{
  "n_experts": 40,
  "moe_layers": [0, 1, 2, 3, 4, 5, 6, 7, 8, 9, 10],
  "router_score": "softmax",
  "balance_bias": false,
  "vocab_size": 16384,
  "tie_word_embeddings": true,
  "learning_rate": 0.0112,
  "max_steps": 5560,
  "dataset": "wikipedia_en"
}
Below are experts of layer 7 (counted from 0) of a mixture-of-experts language model. Rows are named router (the router's row for the expert), gate (a neuron's input weights, with its number), up (a neuron's input weights, with its number) and show model dimensions 0-191. Each number is 128 + 32 x the weight over its row's rms, rounded and kept within 0 to 255. Numbers have three digits each.
After each expert's rows: a language model's description of what the expert responds to. This comes from a sample of Wikipedia text that the model never trained on.

# expert 0
router:085095097090104162129103096163162174176145067097085124128104095125174181155103156142146155060100095164154162096120167085101149119116146174148114089153108118147160080102163072086178111139103068120073099161115128139089170128079073147116121121130136188113138163092130143128115172165136077087107110161164155101137109106129164153139156112107149081123162139169118155083092094177135105130122090116177109146084115112096181084068126160098123154191128094094075104116187179137082081169122085126165165108106079130120106153110163191102101167076123083169084154162125094116103145111157114097
gate2:100100131105169138127128120151123148144100213054131079127089157148116150121108132102143127104202089112133105164138126143139112091148055156125121164129128131029098171156151109112132077121176130137140208184139114119152112123059118107087099184102108146155128112129127170082147101148167088128130077162119200179168128199101207110162037124128125148144134129183125183071143168139173101117128081107105127134106107100117110118134146102126159154152062100069161111164164164123170153126116139125092154103121159150146124099163162111130116141115161128161133068139123124100209141147136102107
up2:134101121109092147074112158136113113098132116071161084093125124166133158132092162149172075090182143094159133173136159106115120195101105218141126181066147116159149111145123124182103100119148111139117078101114100116145119092137090075099078134121151137128180136061170132157122161246100074118149160127153142094131135136104151083127133142117102125116163145121068142161126171071176126088081106105112110110136120165105122151104093191116142146135134145146185107206161150131161156169189151152074137156174077133176178128172099181131113168155135105133139132130137122087089126071165162113
gate3:124172175064097130085120124071147094163154097150149126125168123161145095159129173186081130185105141140124163045175089070081152144149130131072125138100099115131136137143148170164122142123103104100107106072132131115150097124088094100141148143127125120178062101168089144141089120081209162141097091150154119115154125177133091114167094101106148099170107115115108114113162116110144116193115132109133098171143065092121197141078146130091130134187131092062138067147186141168169109148135126059115096102112149167059108125110098100102120135130118120122152150091094124107089155160222146171
up3:122146118162115123143074164122139135125096044111076150102118140160092171125149091135133140133178074134077105165107076087137133155166110110117135177115140106125100119132126172171096126108099108155178092155105092104123094135123132146127146104100122146096154157151143081080122170133171149107166168151128070083108202152110066169118118093129118081098115102123049188133115145148132153200126147140157081153173133091095170154149183149203147118119127111116139084165189158124154102196086160116165120149128210160121135099108137153119137078154116092113144209099137077077116090169177092152
gate4:167130138157155160197117129190144107125159084086170162079129111068130113063092146122122106104134100112158112118139181129111101126094122183110186104188110161140175137114112159138139121091119176195103080073165147105145153082129118194122081189108099142105174070083101100103130099125139129135065117121090142123163076113115181183131124139154181130191136109136168172095140098142197116103068110121119100122129129098074130166081159111119117111151091105054094137111150188142172093154172133104167143122108115122110200138085165166103106084131165154128196142142115148163109137140112154118
up4:103133152160180109090115182065134126140117159164122117165134220189179172113147135153133134207119122175118093083144153165149142145107186114155087155082119127200179159143162080128087135139131085086166116145173125121128123185093145119172124103092139122112101167132157173154111207104108111146090112107147086174136174112153140099099150120120083119119104125149129160101173113169141097105151131071122106103149088083114144102150159134124154133131119119185122086162080072177080210094160157121077093131114177123091056138147113123122105155154168095189155102109152107086168128140157128146
gate5:137149136149164115166143108111137106134198105181072058129148065149202100133067147113126150102113147121131118114111196134106149166161133122157132128117094125147161144113085088082106139066119145124106032123099127100101075122150161099147123125152119170178162174176107153134124118142134140119184160137136124093127125088162149149096131088134115079119124086131124144120128137204104085123054105134128089177097142113091098092146190195094090093129113173178089144076156239139124161202141091115166062120133175133131113118139179127124139101123127115096085159112188129105111115109122132147
up5:097155144153183158124131159101141157120160171102110110131137063200132168120124186141093101116124135123075163095072162137132170110142175144190129131138138168146088138208114107084173149123060173148149137143149164172134076156152168067164136099088134100080153097141084098160127161128132131100154126083111138093107076056176201156143129123109112124136130145122154151106072087073139109106130112148120116072116077181133092115190092110094165153067153119164105139104132185113116200167143099138150093143114127143130107161142107099176115138124203152128134117175108073093106112079114126172
It responds to: Layout and separator symbols. Line breaks, slashes, dashes, arrows, plus signs and quote marks in infoboxes, coordinates, lists and table rows, e.g. dd/mm, ″N, →.

# expert 20
router:105079106095107168101078101135175175155159088122086153154088120096190161143091170159172115113102094154136157089165166097072147102088112156160101085158094130140169093077141093092118097182101097118093118167103137161092142101105069152092146126130144191121107169096147154167140149142169107082110117164154173097147095126160176119146169082096140101101179156163114148098067087168125099102121086167157093161098092107114152103089136160145116170147144072094079085118168158090088095153099094111153154077096090094092111184112168170102092161116131088167122152150115090118091169130161107084
gate1:115137039057179100144116148123125113113126127198138149149138148077144129151123106131232135146075107105138192093117120121119125087180127141112097155144204132108094177127200166128088078167131092089102085137085099148149083078166134112085107115099118134141120183130051120095134107100166102143078101168150081074134129147101100044168121160095144118127125126128126171096135106073111145152123158090095110111125072153126110142084141146094134127136153123137166193160108133141149088116144155145168169160118077183135076153137122115085111110117126051120088148138098149114095179147086125129
up1:126078108172145093142093075134119150153137089150098171146128147099133149101110172151188194242109138171141103132144153080150135080135112145129107132127091158154112103198138090104166177185118110107075097136127164154142078119114114150148112087070082157099073160128078130135100076082106111136148104099107076154114162153125078114097127101133101144155100067138150198134121185188134120147129114080099105087140139161149083108126167129108056142128132135127104162131141096095107062138103153182079127123078176087116164161098094087093148095153100138118182148111098123133176125066118150124
gate2:084129091102162149130113142153136101136155129135054164138149120135111108173134128097130066137161114112078162091157161167148185118121117165094136121212100099165047128118057090124182160091116167124150081120113102116113132116176138127102202133090146138175145077108155146114164089183109163111117151090118142136068051113117134120118148135149131122166124146081148116157135080111125134099160202129129122112150058093085140119101110174100131144114176089143090111119166107106145147112104107141181113161128109165100098116090096143168150204175199146126130182130185147111062180161082171117
up2:143167130156112108102118131157090136132112108095103106128078110131157155184155120122145061155121088122148101126099124150138108178099108122177169154134042175072187086158133153110123080107154105132176141129143145147069084087089180138182135091097135121136132159133135155157149094122065090125150126141109195083079184119122163131119110120141169130115144106077098067144143128144137083174072120135178158090095098109126145136120137113150132182096057185089154134091158051086094107179126131137156156110088129127093249119176122134147130120121139118145155120131136142131213076117154085113
gate3:126107131125140141086115139149151094136195124088062146162204132046142170117131152108172168129123101114061086141144133180126110131143078148138147161119170084138099110134187135134109078105121106126147141165090156131055142125142162132110150140199139101182157105119140078120097111205142105072090157208050122107090184135127138127172074170111128162148168161090152095099172135114111187074172185129134112145140110127082092172128164089169142196189148126133135121095136129089081103107146111130106148164127115148083181140159124105145125124162160131155133117136075114109147128074095113105
up3:104178058119096129149157134157141075121120154075137100110094109159080128161127131174111132185110137139110115170112113131165119146146131180160140146145170089111133125088140104171146106135084095153111221049177043169094154157201148153165156199158070147126143095158134145080165108111160138159112098079087111085098117067093186140120142071127105178097137080127149166138126113160154135115161137076110090112173165159165129117077134100094162113125184089120111063098076111124094065150116111121142127171085151101146139158154083152132153099156139077139083120140141122120113116112107087131
gate4:135154107106106090164176100167121144149122178147113178170086165129178175147117086129128146117187107196134154144138113126091097148105153099135151182124107091131118102088132113172150138100131153091157165157166099141114110162110116190107199146114116118147125111141138154130145073147157124045114089161149195120118067137173105139125199120145116143137183102096157192156089155138160085129114119117171076149092129030131076130179089165079106131111124094074143092111128133070124186169153142098097126096075154101169088167159150099123177130118083139146054115104082160138113137139133125088
up4:076133034177072160161115193132126154167151132181154091129088142134115163080112097122084110162076152178142159096071120154117125102119087116111062099093123053135155142102096072119113121125150116110155156149083096146152099123134110148170129126141196178122153129126111124109161068208118125115110102124086111109111184135141075171172080169150103146164152107084074108108115120104143102162130179184099179180193159125118160157111137101121154151115158124157114167083125094115132079128148132131094130132123110164130104123166142137147041130198119152083124151133183138100113111066122147155
It responds to: Taxon names and first names. Later pieces of genus and species names in taxonomy lists, common male first names (David, Steve, Peter), and years or times in tables.

# expert 39
router:112119134097129133075082123177164143169143090106157088185084152146133189159112154161183094095129104184130117110131159091099145132094084166163081092155133164154127086082111081069125112177133098101107139145114131113073099104077078132082131123173163165119124127097146156179154119128170119125110106170209192097151104108163148106112175103057141109097148160143128168100077120124143082162131133135152117150103105087100127086056167137184122163198110084085107104137132148119108090154119140147160146076133088066123092152075130133147120190090145096146128169160128107142121160164142106049
gate2:098061109068124076135138157155098154161142078145104147162107094148072144138151176141108120114168137132093146161173132097090115130139119146105161123079107096094078175127107124075102118121127106165146129128124069100148094142167151137145108130093097092180156129108165113143189144158139097099130114162155096118141168061095109124135138163095153087048113169042174175114067051117172131151150131154165172145128113157105125165113171092116175136127107140128113119103094182137110091162094087097127101184120084137163108142129149058188071076125074104116106128107152150172178097082139120064
up2:141148061165168077068196105094168138095141128098120122140110123107144160167067050113127136168106110116110158130171163119104114131158110141122111127165146073159147127106121134101090092136089141069136087148174170176160109135126131132118124157127141117134072109126115164064097113067139176154172104075107164127135137161109139084133146146100153108154135152088147055140139137155076103144112169116167200096157136147159175165082203106118134121091153152131092141096078172144104118089131138153149126134154102161122219210151117046190137125141123087103107097098097164141129131071159141162
gate3:105126083112137186103118112146096153159102091175139199162136084115097145153183154134111083170142101120114101183165127101112142184046107168173115150128134127102157091154117063159163133138135106059097083075118140164140100126179137119095163142105104138171133135132209127113106099133102113095087137150119120155135127123151122086113188068077115111128182070121165088153108159085098112156122131139103130155120103166184133144100104159087192124146207155151141100112109119142194067155193132179074131116103152156130112117117109141132148120068124128129082154091156112177104049126079099127
up3:114112141100161110116096112124171140167126123162100096129046162091133173050111145131122119126185169158149135177083118087101178166129150175064125108165146161190060146152135174175114116076150130147097179122121124126129174155121091091076140138111133155081063126098142141147114142079153125171133145140132127125130148180090124157176160103161124134173099086175142095170112164115131148117156047057102144111179163145100147088114116135191107128161110144091134157094147129105130128121151144161075118099082156183108169136137106177123168116059143167174150108129100138081077156085167187114
gate4:120134108195085107147102152105150105112148113071143120130146143156157110127102129148080152125145147147143140134150068121102115117133131143162094104088118129166104112135133087082108150099142114132075076100121120113092124146142095160135162091107178169165157125164185118080101110196109181127050120124176185113153118110119191075128101142096147136104110072110040127099136143153124174158139056159109115135170121108170050143139162177027132114135086154100140125122105088050140128108133120127153121150102164076118156135162127162127119106137119083165156155124140156104079150212202137205
up4:177097175100159162073145105096114119088066149129135132132092085074133084134027206162139134104127105082124159130134135110111156148179151093131120158187119096180119112133088102109153118112156160148150153160105133146116112120106095100123163098103167149100082138076175134185156108130131066144104156170071144127168153138052132116132084106099155140121147108190168118170118104132123130112131104142154121175175156101139166075118101147130119142045110138137056175136117095087115138187127096057111098101098086081126107110111118100090114152121063129071080103117167115183126093127080144145
gate5:150140112147140136104091132105148111123141112171117155142100076191120177156119132107120113066119108132160101154133145112152154146139142073153115122151183113128140156130149138139127117113177198090101091165124110100072111148171086106108152152114144177058174125189102159126138158094127137112056110147123127103124108186178173146126159113152158133129132194121078165148136163185165122079078039090097183129064100098200120118118128135096145126162223116135153152162122167091146131126158124144101145145107125168181165114153127125125144119133136147179201087173163198084129113071133060108
up5:054125154157104086085159107184110116109108118118164140103118145144176079164141156099123142069132119137138158121126126130094100117138151134094132099163103141149076110125148111081087113114153120159141227122157098115112125131085097123140105127156170093165065125072136098152127072121164104117113135160120100074185102135115123093104117114085170069105157120073106162087083117110133159238113152154127114143129103135153099097146134075209160126129065102215153113139111152119140146131068143125217080159176137116161110152097103134073097123119078114137116123153145099123191181140153091090
It responds to: Capital initial of names. Single capital letters beginning personal names, taxa or foreign titles, split from the rest of the word, e.g. D-ilweg, T-era, V-icuña.

# expert 23
router:080125077068115179047088126149174165167140107137124156152118128073163172177089156144182126085085111135111131112098148111067153082094114181140138095151129168121156088104143106126059123189098094089093145161110124132095138130105096180138113158169148185107113146122169137176128144123160109086129086159135154077134096121172154173164169099104117082134136183165124127100073070140110106076110131145133107170129101100141133130108113148151069137182134076119117121115149123098070068136130124110179132078103156085097166162090138115165099154135142074138137138133099077192100170139142077060
gate2:037147134098127133054165159112140166165142149097161065124083138099105098102087086096155147089123121105070161125112121114118119049127155122110132130119114132130209141109152150096150094123109112187099149119128126100162046122140116167112080155096129128130155124130139135087130165063098193146109146156188143156125130048149133134144133129171150177078104111124126114154109040150127097146154096114137097088124098131152147119147157147133170131183145148137070153092128056074078073130125180147094137092093155134114125118106100150178122145112161168090139092124161091128031168092096124140
up2:123141158100151134050104117125157146091100172156134157135109139152106063121098109112093094144086109121142101141141078111127114141146136123154123136107169136128082147095146160181056159138132091162153092114088135095173129187132119135118132052104157148129129146093121105116180133133155123174101096147147087123098138075156140073112048089086098169166127151106120118161150213115116112115176115094052112171108173220152139119107119157109100094120149182108170192098188149184127132108088067154151124103151100150139136097103131124127174140092136091166084138130069113110116128185196154062
gate3:160139058109127058096159122202126127140097149142155160131101137086191149053136127179097130149044185133100117107094136089154122094132159130135138185053102106099147105119154121165103115133140176117076148108107100169092143135122109018150138145137125166103133154182164125153116082160135121110104152151192109136118078113142132154153174110114105131175123167121109096127096106093127025144158169155148153139160106053139124138178200130147092128101178142130112137127151136147133097144124130087140155123098112081140125125187106102124052174140102135048149123116133118142133165101127094107
up3:107127101154157079065042137142104115110105075125080124107120150083139043134130153120060082119141149144113109077148146147126145108089133112134143083098108115099100078063136120090149142138148102092141063136146118123124161145157112132096117127180104057197131075157142139131128132172179149159162140154077116052174165124111106148147179103124183104162156112103108124114135086130163095129183158139184093151105095158171094163173133096123154119161097089163146176112177149150094106136119137200135149110132138084141013166121166121150169127123131085133139143134155113162162177159134093129
gate4:154134102091126169177065096136136148128126138131171123106109117164177119103092156128130185066122135111090167138105121100079145104135125167091175108084123126083137114169146163156138134145099085120115167115145160191159176099124118084099132075115205137108156076119140117102158170077177153123169165139090117081161143110168095140140155085128136085123091144148144141095087138164138111155072138131108152094163091141201156141163122156108056127175173099224121093103111106130071042143118168102163082131126136133171124095138135113169099153133107069125111081110080091112056139144143079096
up4:139087108113174158110121141155160196163117137130161139080125123136087109106142156116116146118131111131108131140168186124145154095150105160110179101069102118043140126162130124136176162105149110134100169089163177108185165089067089102090096153145153073130107096141065125093138065104144147179074142160101144112230120142163117150114200110149131118109153120172118096105130119194139026114104107139135165127112078183144117103103152149086048175151100138152183135150146147135118089139113123136091151069156141129154150167121098070162132131111144108110143122061130144147084090141136095178
gate5:155147127125095179124113140187188118137159135161088109140100096139106102092068184181136085123101159089112123155080160155127170127084152098169097141113069124147153114061062105158140088133143109120084095137081104172105143120120130113140095180093094145070164172054140149112133138147142125067139127053158123142123133077137118128155074092138063123072157149083190106128140141101086126137079074143131155152166133152131139153070116126156107105171186055180162157114185141081122067158095105111161108157123102143117118152093175093156103153154109153112121139133128147094109087172080111090
up5:155086107148120138155171129089159078129165096088130149116076152124137151106122120101183174114148146154216154091169162145084074182151136122094190085114208140110098114185163132142154135131116143096116147114107102129131130128071091118095189141072136112139131119102146140105081149176149170143167156107138100164151142050088168096143128155189180115141161096146062081087064110137122137151118128106150189094109128177114127153122091134044121140101127110124134122176139086093135115149107115123132140128165145096049069168115131120095107189125113130056101166160149119100144125083152176164
It responds to: Single consonant word pieces. Single-consonant or short consonant-cluster pieces inside rare or foreign names and words, e.g. Mohab-b-atein, or-ch-ards, mir-r-ors.

# expert 4
router:087067089090113198132097096157167187146173051121090163130102080084185127151127164115162124155092119123179200072171136075088157083100117147149093130178140155133172063092124124093092079133097109102132129146119113124095142091129075163127199111129164170129095179126162152177116122088159104064121113137156150094118104100183133137135131043093109105096163175157118161107081105138142108104088099170160126144113077093101152136099139142111101144161108122094105144143153156147070104151098111092131187105083084132082122143081164161115142141137152131139146115184120097104114154111154140085
gate11:078129162174149116077140117161122134215155117150079091112087102136128102072129129139103073144104128175105098102140100124151147071121072118152147139127139110155136087112132100056143096228124087115075060174140141143150145100119117099107144107144142105069109143185129063094155150150136081156076207104085157133112135139100090126190103067092074191130112093111145146123125131099192159141163107112082113078126133094127144124106091136114116094147175137090136152108122083151070075111123090144105139092123146161098157130127167123117159116165160106135145134158029123136086126119182126137
up11:179093100029103094083138121147114090143120122199109092138172100133147139087111086135142096119154132141138141127072119128178120151143121099144126152143086131157166085112116101167077147148076182082140136164125146169097127146127137110096184120091211096126174136093093153159044128092113141084123086132149108127090109115148117128151133087117098146130082120112126141087124157115120113079186178124144089099107073136129082116190094193094131114143173149128104162171142152120108130147145147106193110081124078091034118148180110168148177080154086137047082108151121153115119123126163159146
gate12:117123123115070132123118114171183136125212157099153187177087057166132079145129145096162174133085135124130167121171135132090166145156122132169121117092134105082098112128171135114110099127116152124069147137098086135104111097109124132128188094118098167102093085120095141120101113085171117156070089158099193095190153083148147145127132099172157179070151107107148114165052178119095128076130133077037146108143123136157157106108126117105130142157140108129136113093092129095108164113076180166137140150139095166100119109068211092151151147116168176180170091140142144188117168107161111126
up12:136164076127094154131153092187126099096181123139166160160100115152110110135135103082137116125117100098111101093109098083120104103147196141104148120143193118168090091163107141158065083112159108136142122144125153046157191094185117148124127074163162126142144146119140138097106141125125101174086093059115131098127155121209149121165110102172101123117126158143153110125104149115123104101187080111107140110030126152133153127102149131134132137160119094080115144117080129096133155172102137194079129119192182152150117008108196133149110099178159169143163080145143113117179170112116155116
gate13:085109167066107155117118128173174174094134063088134132098126121168088108121128159167128121165096090105144118109188141166075118080114126158119053138162091142107131107125080112138145092114153128138219109078126151116107095170164136125126140157119083133123087097150156096133153148029167123174166152098124160157131117112090162092110097141162166108194173119125137135103162131117132103129175123153147122144094030116097110138107118112168100129171132118154150207165112057176136142143095139061140155179105094192170154088115116108141118109125118094166133150200105124105125072180134125153
up13:116097192077114148132075144131121110116133142124192136092079077136193130098146133135235198107122154096202084088114161134153137078100108189165163138054100126145100106140084111118102085096139151058151115133134155103119093039137107096120103076102122099161145140184135156160111164078153128116154093114077104100152135109142140100076105112127138121119105174112075093143158117143139124112161118141153148143083143128160113192132173137118091164092131121169119152099129138152133088051119158138154116170059137101130145113160177137155165064097139158135139132136187077107144166107118151106
gate14:074121129084073113116077124173117159140173082133125129120123044113111143102112141095110079139077133115103127085164121091117169088112119116097127153148137139119080063109057112159094083132119128148143090079114154140110094106112138125135112089115128161119146164110109163229128139070087087128128088164155098091081080109150162102085115146149061120140185140071104115204109154125115122028101151107123158171137113091109059179121122169072168139127148093077021096106120096158156144119101120083085121158120144125127067138122104136109128133143162174108147122142124138107108151133129114103
up14:114159166145116136107148120136127111105151089161110211064093129112096105171097161134141070130115143128097145114160117113125152113112127106149133171155102114119143135111141109135119090134131095104150127109130124140162079158067119097150101120135150063191155159180106104167122157129097155133136083124122112132107121148123136133145120139094070092075139139093173189151212188109089229159183095153190123149126105114135132178125052153103176140129098185119078100151160078143142178124134107173160094125157124128132230139071075187083166148200165140149107146090147144107131168154167137137
It responds to: Mid-word fragments after prefixes. Short word-internal pieces (te, se, es, to) following prefixes like in-, re-, often in foreign names, e.g. In|te|ger, red|es|igned, Con|se|il.

# expert 36
router:142124123115097146127105127161173160135152065121122162175102110117149154181076162145159090159064110121128171126168149113079162103083131144113095085159111130157176097117156120113106106171094068144082112165127118136091166117124073162076171158135152208107126153149142167200157166105195105062109113166121138139118106131147163147155134097125161077097204176173095149100101133169130134123127115168208101150100100116111135063066122144137109210148144078144111099123161144124101130157127125143118150131092095088132096188138185179086105157106152123166133125136123090182129161130163060122
gate0:100140089112115132093144116207147159107114033192124146149088117192159084138127141190126149103054117122161146123110116169110138119129163068132151125109161132146090173122162129068100156145080126126094131087110085124113111062070181123076112095123115159144130170136107127200121140144175137162079163123119109130084119185135111157197094141154087060133114200053110110128099103122093189135098145182100136151095118158139135100093126174151164093134162111152124147153120117101107094111126088115157116158121144129132148131163084147116117081092101130148099153105181130141094139108046072165
up0:121130145185138106131088173106093109089147137139155114143179072128102128168155162169088162121116107140107151165123133102122122153067108153137189084179168123144162101067175082169155153111167089056151147156129194053121082076171103185052157107155173125116150151118097105100083193154118116132110129110072079109176135163131074146100115128097099129097149092123098139117146090157150139114142067166165162121124089151081096135083138095081077153077132106140142102165151157140090082133138166109125235129134151114138112162176140117108150118171106145172086137111123146126144124171114122100
gate1:145081179107094139080144160155139101127178114154130088124114080104133151174158198159119124060187124132184138122142171149146044097117115221116154120146155161176131111117098125095112148147103087148119049061173103098120114141167139163152147123100106124104124146148133148105160157066184204134110122183117166139142106117095143179123097135191110097124098129130140129112093114108170151148165100121103088102140058110108112149124145137125105108116139145123105135150122090124116144198172136165169199073101137132068178131142168129183120159130161149139135081123122102051130076082087092124
up1:170083080120080123121083088199161149091139148165129129153092130156159094196107182216189089093151136156117128131165101132123112116139121137096168118117106103089174095142166121136134119164154184126146154199120091167110166160108094164130134143135159114143136126161141115074123103144128150132167045095136093148180093134116118173138178170156161170160118136101151128166139106165080171085144077131096221114108047167096125147112078137092172144112143058107117134122127150184156111116136102182068095194129112118168118099129077155191116152098128132116119139121117133141148147141142149089
gate2:129138072178127081133066172104129166103164100099127184092084139116130103105157093142191114156090119130140145159113183096181127139148106152158089109110157076124128101152080141096175141147133114128158073108137129144113085131138182144175074181199158148099155133154127131176160155130123092121123125136138188112158153079215162120082129130101191056194170126108120154096158084120085098171158172132098175136135191109120154152111180141143100150087141168128134151169125099131136076125087061154105150153130108154080082143122152073129181149066105153132142164112085157125104087116129129162
up2:168094212134080123119094122109129105140164155177154152112126119161088070099090122153091147195172112091193200165096159139096137178142134138115132118163088123143161146133176156170079130142126107121177127143141092139107125101161110093145061120106123116143050168144153182132101136100108118162109081105181115153149111095058175121167148099153095158153117111140111134135100149139101083127106144127098086134163141156070146100105125113100146126155082199090143212075180149170151078136201130121093113131147121058096125074119099165135074120102123071112094078119119148127113108117172106116
gate3:098168124123099142101150151118130185132102142149158163077117066143125116148110104096116129161067099151070118147112113134031182077065124090113179094184136094189142173104149154128076099064179084128142103177125152120189163142133076100087152169160148122154144157096096112102175159102136145127162096094089141114151117113101135136127111120137196118115107125142180174152151131133117073144186196093144116146098134095151178087112147169093128128163151111159163128149200160083163124134104068117133129167106170096160110123124118165057100134139117148160110092180163132186167160131151146156
up3:166078076128136123142148133177122090082119147118100147079161190122111092099134119146143124143136145073170135109126122123149121112113164115147121068186128128255122060128173162145139152137104056118104104129162223146198197152149105176076124136127096143156160116150035166144110176155124085180153117092177119126135079138174142150134130157090137123111097140110152177145167138170161136156106169123130119106087146169119071115118155141132125140124171087146139123114116121093139108097126043087172113133122110133117170152112106137066125133136185104102102148121154129153128112160148143093
It responds to: English surname pieces. English and Scottish surnames and their middle pieces, especially after Mc, e.g. Brown, Smith, Clark, McL|augh|lin, McC|le|llan, plus street names.

# expert 38
router:119067093101138145126097110165172140157162095138101118145089085142173144142096157163127135131108101152186141116158151111077155128070098144160077080202118121160141119064151087089142086154085078083064139164127165143107159113098086172113176118151129169123128145129126160142126120112155112108129099167146180064131083153145161088157140122062121096087146164150115158113121060142114110122139107187144071167144133111088173077111079142141103159158123094111094093101173147107122128167083073142173181107088079105096080129141162153081087171132152100131127174190063093102098157162149111103
gate2:148104079151089106120086069133100153130175100156077160094142130099129147123065099113115122124140147085125098173106189106160187123065115155143095137134111120138092092090131151138161134190116115119078151137172158099112129111133115089161114091160095108091178100080107117121114119109146087112109179137145167045113179133150110135173137125107151092143091146085118116108122121124148159034103181225088140150117136128128142152119096158144077121142092121162129155142092143096143132168066157147125131108135118088199064124117181109086064134148093163129120165143142159183148140152121030190
up2:137123097151129116138169153117179134126066155173107097093160148143146129133157096164091120101117101100092112162132108192128175151153122154165147116157182095068154145120193111101173139144165130102150071211128186100103126158105119111127128135190148103088115156178121173114106104176087107144118110120107181091076158097125114118099187113076153067112111137108123200131149146098195121203092108119135096134191148136101045082151086164152120132141136149131135143119152102118118168134065123120088173170147105072121114118215116090114134114090137106131099180132100159121175176142103115080
gate3:140122113110126115098122158092138079155118145141163079078185140150170117134097132115099072169111086101155166086138093105102121209109122100096123064142160151115186119109126106121126093078133070159126111056089128089162107154122161174139186125116122133177138098147129178145179097159102138109148150098197144044184069170129146154125139164090160042079120131110074140130058167142156091107156150194153128157145127117107131074133113135145089186105160135117132113142124166151105105139170108099164090129148158099111068136163158128150128113140152146125062131153089149123128151046083134142
up3:125119137113121153132070134128157166115177097130119113153051161106072153085158151179143166167141103123117079140159127142129066150122123110048103142142094120076102187090128109127168179122039163157132156137096086108159056120117128125112135182121098131177149121054182217137146127111170178149159073107135167128140167115136121101136131117104143183140137102128126154150159115070072120101158124123148076176051128170152143121150155130159133135120125180184117120119094082137111206096108181177133094120134125161117146119091074168130141138101137079099158093157121113095123160140173163116
gate4:139144035111151098160089123117146132133185139140104176111107168151097153181101084086123177109112118177144074102102112069096091086081140141119130141115124143083212096089121133101115150173102115140135163150101153116111090111155128139089141060129151146093143113150148103032172150180124153104208150081084093142133123157122108123128088136099125129150105167131087205096156151141147120141086102154120124210124095171108152127145143078139101134105097151186175093181156159125145151136111126119111137108113141113165134126123103144098151132103174120183112118177197141086063184092179138171
up4:121121147141168123102173109146111137180142096102192177162136175080110125117115111166128136120205137119127111161144131188118104149148125091071157118129107123108151063122137145168131096142180170168094161129218093080128100177119131095149107109121150115142088148103128104070073108143136104089173113119165194186108111091125162113105106155091073148090127097135093119096142105104129111131151102151132118117151061053148114054116157089152066139120188133065106140153138138161160189087168150097101131110223129147112129174076169102135098147154087114124076156140103110180105108119083130142
gate5:099125168175081139131176128115142137115133135122109147088116156043166121128108092117115156163101079149120145176151182121095101175097115134116058149113179169177136106098146131167139103157143094157084134180148110139113074113125079155161215096149124166071127170114100131089117072108117199141135087144106173112116141108124110066141079117097103150122084110131142127166143073098143148123128167146125140102108169130120154126145123089125129098182105127197145129093140093101158073045119106173102096143174132128118086104188134139169123100100127137195143189169115156202117202152132076140
up5:176102136073176143124134142135103152129118140153136151137154143125162126062089070142122116172181143165116146150172153131137146144110127112103121150096153173131119132113087174092129113122093164149138089152076107152158148110144135124140086101125030175134116120114164157100101155179105125109174134126153107125130066114131125155095110093081153153108086162107158099114135186116070117137148140063150093168124155148085070170077133150063093191084097191090072141112131153033090082152092117089177166129157097117161098090134124079173156159096109101083123164111143111202117076170147138082
It responds to: Prefixes and short function words. Word-initial prefixes like con, dis, un, ad, non, plus articles an, a and the preposition in.

# expert 5
router:132091105123124128108106053124157151134141102118111139153090137104187191144110141144170125135117122208102164101158160103069139065103114160165106104171115110150151093080110089110141099190121094094094144141079166179058113118112074139054168133139152171091120185073135163114099144186182127096101118151158164104148101099156179103162189119099136128134188127175149148113118108127170120106123114156133124137069093130111175091105170159140089149127185103105081131112175163116119079160084069117180152075130110109110094191107178159138099140115097090144084149143112073144132134129143115086
gate1:128128110127170139106131175106159152143105112118114128172157148183151109134117136123150132177170166161085141141140199113051192106043062124131150176122142173143094122054117086124159126119120153106196146122078105164155110129132132131137140182147089144126104160093117147150083112123198197090083100081132141131090136046053103165117113095138181121186106113138102165133149178157098128166135134057135104111151113127105130126153107174128167133138105094156098106116087160106134125132075107174203148158158123118100184123109123096105146154138163155117116161097180063120092158158113073120
up1:124101140158097124130170155115104128128123119154137131126159119132108186148119170138146144149178114119056142141123124106145097163078189126133123145174063079121071121089150172052110141134082123139098062090133123038155135175167101111114140088167140103113136152100186092119174150163038097114193157084160142154072168120080118070156159128081155123151131131116097149126115077121093179233110176126140128103140137133139146087105152170130145111100151126125151165156161045098113131189126125125161111154086152138181143166126138135122088147206119105116127164170106116149162126153121119143
gate2:126130134141101137110094117152122113126192142148170153113020118145130149149094113126152108141192138148107160171111099124121090139149108124170130152090124146091155100164076135144180202164132147159024143109097179144131114136135098163135179203132146146102067142117110147108065108153174123148140145064134190095031135094109122112144124096164165113169164177107148157135113123120174142177113165160123121124100078097131111123137094096093159107128140058112117083101178143153113123143126116124138129168094133151086097124130083152032146105211142118119129105146081101105180142153106158147
up2:135113117136120101121051127160126049133148109174151145133090178130134177144082146150154121123164135114098203157100101141116114155153140136180155117132135136122160110200168100091122154124109153112162113137172094189082058073136169141137150079182083102154126116182113083116075173189175108128142174089134148101164144208115107127119117142061099089121057081146108170180124153113144150122067155151101093126149082153151101096116172099094142103142110109123109087118153087151107123104136104150128102138133155129143134139154108092080064132177127081138105068103135097147096108132193206137
gate3:106116080100103103132105156173151164158156119143074030177105156134169114160087209158081151118131121123128136142105129134131137124137109124134181164074123113158094128093159109064196128141090163054157137106125148112171102161150159111147151137126091149098160216160112101161189149118155158131068074127117134149127134101158174123110098098114146105103159120108052046111104102165145161151153094169109083064126114172144156183091131161126163123123156149142154132157143145129122065128112168158105151085154152136100158129159113061139124103069157137110085190143146083129085096117156160110
up3:124121140148125121120139109074147139077130119124114132122199057126152148152137098091147130138054105144086105095165179136112136118125136131134109122172090111113162130137122129141146128102114139139115170189170088095117133106092161161121109168187122149096070068098119133131137133131123128172169118075116195145171164120097106140080189169049159151144144143146179129126093127131119070071167113158080131157130104184160156132180119167154137122102180142086124121191139132189178105139137116127134166131125125036129084119123132206139048122162095122088042153064122132126106138153187144086
gate4:118123165134127187222156105137131164111077186132157132122128131117166151142133186099139157094078146171170119102116155166073193138086117076135118038185097124148139096124128128218112111115126133077127167116143106133126107076168111114086140086171184155136101148092105143129184133157165068134107125132163158139105129151190201118168186150084155116125096113140135191141140057126123132150111155072129145095157157134134125134182130180147180175105143138107117143139124131147150116173078141103095086060131093118166123147114098136090117101173092121090167179114077139165104135129166143131
up4:130170137161165168091131058131126139137164134142145141174125120117084163125167126144130148134132060136079126128102175162112143135132114152154081137158141160141179125155156125122109131090153098149165091170153179081077095097173144093144137167167126072139134127093123132118157043210142154130169136166156125125079133097079079166125176094160163166187098148156146099078113117150148154141112160079183135094166159128122116136155143072179163122140130154078088118072183154150115116131126205092056054163124149125149144118108143135156092111116084159128136145145083102209126079124186165126
It responds to: Capital-letter abbreviations. Uppercase letters and acronym pieces inside abbreviations and codes, such as SAR, MREFC, USA, ENG, and asteroid designations like 2001 YE.